Weights of a small mixture-of-experts language model, trained from scratch on English Wikipedia.
Size: 14 layers, vocabulary 8192, 47.4M parameters.
Experts: 128 experts in each of 14 layers, 64 squared ReGLU neurons an expert, 4 picks a token, a sigmoid router, a shared expert of 64 neurons.
Training: a variant of SOAP for the experts, 398M tokens.
Below are experts of layer 4 (counted from 0) of a mixture-of-experts language model. Rows are named gate (a neuron's input weights, with its number), up (a neuron's input weights, with its number), down (a neuron's output weights, with its number) and show model dimensions 0-127. Each number is 50 + 12 x the weight over its row's rms, rounded and kept within 0 to 99.
Before each expert's rows: a language model's description of what the expert responds to; "gets" lists some tokens that make up at least twice as much of what it gets as of all text. This comes from a sample of Wikipedia text that the model never trained on. Tokens count by the router's weight.

# expert 60
Description: Surname-ending syllables
gets: "er", "o", "i", "al", "y", "el"
gate8:54 53 63 61 51 74 59 68 54 52 21 68 48 45 40 66 47 49 47 43 56 58 73 36 58 48 39 53 73 41 55 61 50 55 48 43 34 60 45 50 42 33 60 22 30 52 42 53 52 39 46 48 64 59 43 55 67 66 49 54 55 38 35 60 53 56 26 42 52 61 64 33 29 40 37 32 53 71 71 34 48 60 55 51 52 46 55 45 46 73 43 44 48 45 56 44 57 64 50 41 33 49 45 76 74 33 31 44 52 49 51 48 54 70 25 56 41 29 61 34 71 44 59 50 49 65 53 37
up8:33 53 67 47 43 59 70 82 56 54 40 70 53 44 39 52 43 52 58 37 53 76 41 31 65 65 40 48 54 37 64 63 65 49 43 53 32 38 37 62 47 35 68 41 13 52 16 42 39 40 33 50 43 51 37 62 42 68 39 60 41 58 54 45 55 59 47 60 30 52 36 38 27 55 40 34 48 61 59 45 40 44 39 54 44 42 53 42 40 67 37 47 48 53 61 55 54 53 39 29 53 57 56 60 40 49 37 42 61 42 60 54 41 65 31 55 46 32 58 42 63 43 73 35 53 50 48 33
down8:54 65 35 78 57 60 32 48 40 48 41 47 51 36 60 44 56 59 28 51 41 51 50 56 37 52 23 54 36 69 30 60 48 52 53 70 62 44 38 70 48 55 56 55 39 52 62 21 39 54 60 52 45 39 47 53 44 57 26 47 45 51 33 63 57 22 51 35 39 23 38 60 48 58 50 50 44 58 42 61 49 56 60 35 31 37 50 62 59 49 15 60 60 58 71 62 36 58 58 51 47 61 47 44 45 53 61 47 70 55 62 33 62 66 70 38 64 46 58 43 42 29 46 60 45 53 35 62

# expert 37
Description: Capital name initials
gets: " E", " F", "e", "l", "E", " R"
gate2:45 32 47 72 65 58 47 53 40 52 37 50 67 63 51 63 55 54 51 53 44 42 58 71 46 54 53 45 43 51 30 54 82 56 42 55 68 68 63 40 50 58 49 46 40 43 43 54 58 39 61 36 37 59 51 47 51 54 68 57 41 50 52 51 44 34 23 34 37 39 66 34 47 51 38 20 65 61 77 40 30 40 46 90 30 56 60 47 51 68 53 56 43 20 58 54 49 58 37 49 63 56 24 36 44 51 40 56 30 42 53 42 48 43 57 66 54 57 42 56 43 56 47 56 61 31 49 54
up2:46 55 67 33 32 46 36 27 19 45 50 45 53 43 36 49 44 52 57 32 60 64 56 42 30 59 52 50 68 25 63 34 40 67 52 54 31 37 42 55 44 51 57 49 60 53 62 54 51 59 48 35 37 67 35 41 57 50 49 59 51 44 56 34 51 39 64 66 51 43 48 54 48 30 61 62 59 43 47 49 62 73 53 14 37 51 42 63 51 47 62 46 64 35 88 45 41 57 50 35 52 46 64 48 22 52 46 41 74 67 27 46 52 58 42 56 50 45 65 54 61 48 53 51 46 67 48 29
down2:35 63 42 72 45 70 37 30 63 44 65 65 51 48 64 68 39 43 38 70 68 44 51 60 54 48 28 60 41 60 55 46 33 45 57 77 56 65 57 60 53 41 41 52 55 52 66 42 62 29 64 48 69 47 35 56 52 41 55 31 19 49 38 34 82 52 43 59 59 59 40 49 43 56 55 45 52 50 54 36 48 54 49 50 41 19 37 42 41 51 51 48 71 48 71 36 47 48 47 79 48 54 67 38 57 28 42 42 61 63 71 45 56 37 56 57 48 45 51 51 52 57 71 48 45 37 44 55

# expert 16
Description: Line breaks
gets: "\n", " p", " L", " c", " the", "%"
gate1:41 40 35 56 46 61 41 56 45 47 42 33 54 69 72 57 39 52 54 50 57 71 66 42 66 40 59 46 50 36 28 49 43 54 53 51 51 36 67 62 71 37 56 31 54 43 46 61 68 68 61 58 44 68 54 53 74 69 59 45 57 71 37 51 32 47 31 49 50 52 69 38 32 42 32 38 48 64 65 37 33 68 55 64 43 42 44 55 53 51 49 38 64 44 72 36 60 71 49 59 30 46 30 56 51 57 30 51 44 55 69 51 40 44 29 52 59 35 46 63 52 42 41 22 41 42 46 65
up1:31 45 56 47 58 53 48 73 54 57 60 50 45 53 60 45 58 49 46 30 56 66 58 66 48 31 50 55 46 36 55 47 67 58 48 32 50 62 50 78 44 38 59 41 58 44 34 28 49 46 86 27 60 66 53 47 63 50 57 50 75 75 43 57 43 37 48 44 45 35 69 50 53 30 35 43 56 53 53 41 52 48 34 43 73 52 53 58 50 59 39 30 49 48 63 52 22 60 54 47 52 19 35 36 40 43 33 41 55 37 53 43 45 59 65 78 43 42 60 72 47 56 64 38 48 51 51 47
down1:65 61 39 34 58 68 68 45 54 73 63 52 41 49 55 59 55 48 69 55 41 41 42 20 72 59 67 48 29 25 58 36 50 47 45 52 57 50 33 37 45 51 65 29 37 63 47 27 46 58 43 53 49 58 54 53 38 61 68 48 54 41 79 30 45 41 73 47 58 50 51 36 48 62 34 62 55 48 44 46 41 68 36 63 51 55 50 63 46 52 47 56 50 57 54 43 55 48 73 62 40 51 70 50 42 64 53 53 40 16 61 73 61 59 57 27 47 66 50 36 53 40 62 47 47 33 47 34

# expert 26
Description: Digits in large numbers
gets: " ", ",", "1", "0", " the", " |"
gate2:43 32 29 36 65 49 55 54 35 45 53 35 58 67 49 49 52 56 61 48 48 46 49 52 36 46 46 41 58 50 44 43 52 69 52 58 39 47 54 31 54 35 53 41 53 52 55 37 65 58 50 37 60 62 51 65 40 62 55 68 27 27 41 67 52 35 63 56 45 55 60 24 41 41 53 44 44 64 61 30 32 53 70 53 61 63 40 59 62 62 45 54 42 53 68 41 68 74 32 43 39 67 73 42 63 37 56 29 18 33 41 60 37 48 44 62 37 64 50 42 66 63 43 64 49 20 55 40
up2:52 45 39 35 59 56 62 62 31 48 63 40 54 50 49 49 57 46 52 54 52 53 55 39 38 61 45 37 72 43 48 37 55 75 46 46 44 55 62 39 46 38 62 53 64 59 65 33 67 46 54 50 35 67 57 68 40 54 70 65 40 37 44 58 40 34 55 62 47 37 54 16 22 48 60 36 39 47 53 34 36 54 72 60 43 58 43 56 60 66 55 46 40 67 78 47 59 66 38 35 54 59 60 24 54 48 52 36 24 54 30 57 52 45 38 63 39 48 34 54 70 41 43 65 44 26 61 42
down2:39 59 57 67 29 37 61 57 65 56 49 47 37 52 53 49 52 52 68 57 33 59 55 43 31 59 60 48 43 65 58 52 50 53 57 54 69 52 51 35 51 46 54 51 48 48 41 44 51 52 39 65 58 21 41 38 74 48 64 51 46 48 50 61 68 26 65 46 66 43 73 26 36 43 63 62 51 55 44 52 39 44 66 31 52 40 57 54 49 28 54 48 65 51 60 37 45 57 33 44 45 31 20 76 53 50 55 64 63 54 61 47 72 65 60 64 54 54 43 44 27 50 40 65 21 30 29 53

# expert 50
Description: Capitalized name beginnings
gets: " the", " ", " (", " D", "er", " R"
gate2:41 42 68 50 71 47 48 36 38 72 58 42 53 67 62 50 58 24 52 64 70 44 50 52 46 41 58 46 46 42 36 61 51 71 54 64 45 69 66 50 60 51 59 36 48 52 48 62 57 50 53 64 34 53 38 69 59 41 60 28 50 52 49 57 47 46 53 55 39 63 30 40 60 24 68 53 34 57 45 34 42 59 34 70 49 65 43 32 45 48 46 45 43 46 47 52 28 62 32 57 51 65 38 43 59 49 32 37 42 24 33 62 30 55 51 43 43 41 66 84 36 54 35 45 52 37 77 60
up2:45 37 36 51 44 47 36 33 77 38 55 49 57 33 46 67 51 60 54 56 45 49 45 41 59 57 57 62 67 58 54 50 57 32 31 54 49 28 25 53 26 52 59 59 60 55 47 42 42 69 59 57 43 44 58 38 31 58 42 43 42 44 61 46 52 41 60 67 41 37 44 62 36 63 46 51 68 18 62 27 52 58 56 35 72 36 69 68 43 64 54 64 56 49 51 46 36 41 74 53 37 57 31 50 40 42 46 65 61 82 60 36 43 47 39 47 46 70 43 34 56 53 48 66 44 53 32 65
down2:28 55 36 56 57 77 44 57 61 45 64 39 58 55 63 28 60 49 60 60 35 57 66 61 60 28 52 53 56 32 39 54 45 51 53 59 41 39 38 45 68 62 34 52 29 48 54 76 65 55 66 48 63 31 57 47 56 54 56 55 43 46 47 50 56 52 36 43 75 46 53 55 68 25 27 48 54 65 55 48 49 56 46 79 66 42 36 43 62 37 74 46 42 36 43 70 71 41 44 58 48 33 52 56 65 43 66 24 63 33 73 63 54 52 58 58 47 51 50 45 51 56 42 33 59 50 63 56

# expert 61
Description: Table separators and numbers
gets: " ", ",", " |", "1", " of", "4"
gate1:41 30 47 20 52 26 48 10 56 51 69 62 48 44 60 23 26 57 55 41 41 46 64 68 73 41 54 44 52 64 35 60 58 56 58 71 62 64 59 39 37 58 54 31 40 52 58 57 45 29 59 52 50 44 55 39 53 65 49 54 72 40 37 68 59 64 70 38 59 61 56 58 69 59 41 42 49 63 53 30 40 40 34 55 51 68 53 50 71 49 44 49 36 55 42 55 65 43 42 34 63 31 71 43 40 40 67 53 55 59 51 58 58 53 44 60 43 55 39 53 50 54 57 32 43 49 52 46
up1:45 25 66 33 35 33 20 23 56 36 63 66 63 33 57 36 34 58 56 53 43 57 48 55 72 29 55 54 38 65 31 44 58 73 42 55 41 62 69 54 56 57 63 51 38 58 60 56 60 50 57 47 54 48 68 39 49 62 60 60 64 36 43 69 54 53 69 45 65 57 50 67 60 55 34 52 32 64 57 48 46 76 51 48 52 54 45 60 57 46 50 50 45 71 53 46 63 37 39 58 50 46 69 44 46 43 47 63 54 49 57 67 40 58 43 56 28 62 50 39 38 44 71 58 59 59 22 31
down1:48 54 55 41 67 40 55 62 60 33 26 76 64 58 48 47 52 33 52 47 38 59 34 68 40 50 64 58 46 74 57 54 59 40 64 39 23 60 48 52 51 63 58 53 42 55 70 40 37 69 61 42 28 48 69 36 54 37 49 40 32 52 55 56 52 41 41 55 47 64 59 57 19 69 42 37 61 33 58 53 48 27 71 44 26 62 30 58 60 41 49 55 39 48 50 57 47 35 48 54 47 54 70 56 65 52 58 43 49 64 50 68 58 34 78 52 70 51 50 53 54 53 53 62 45 31 32 38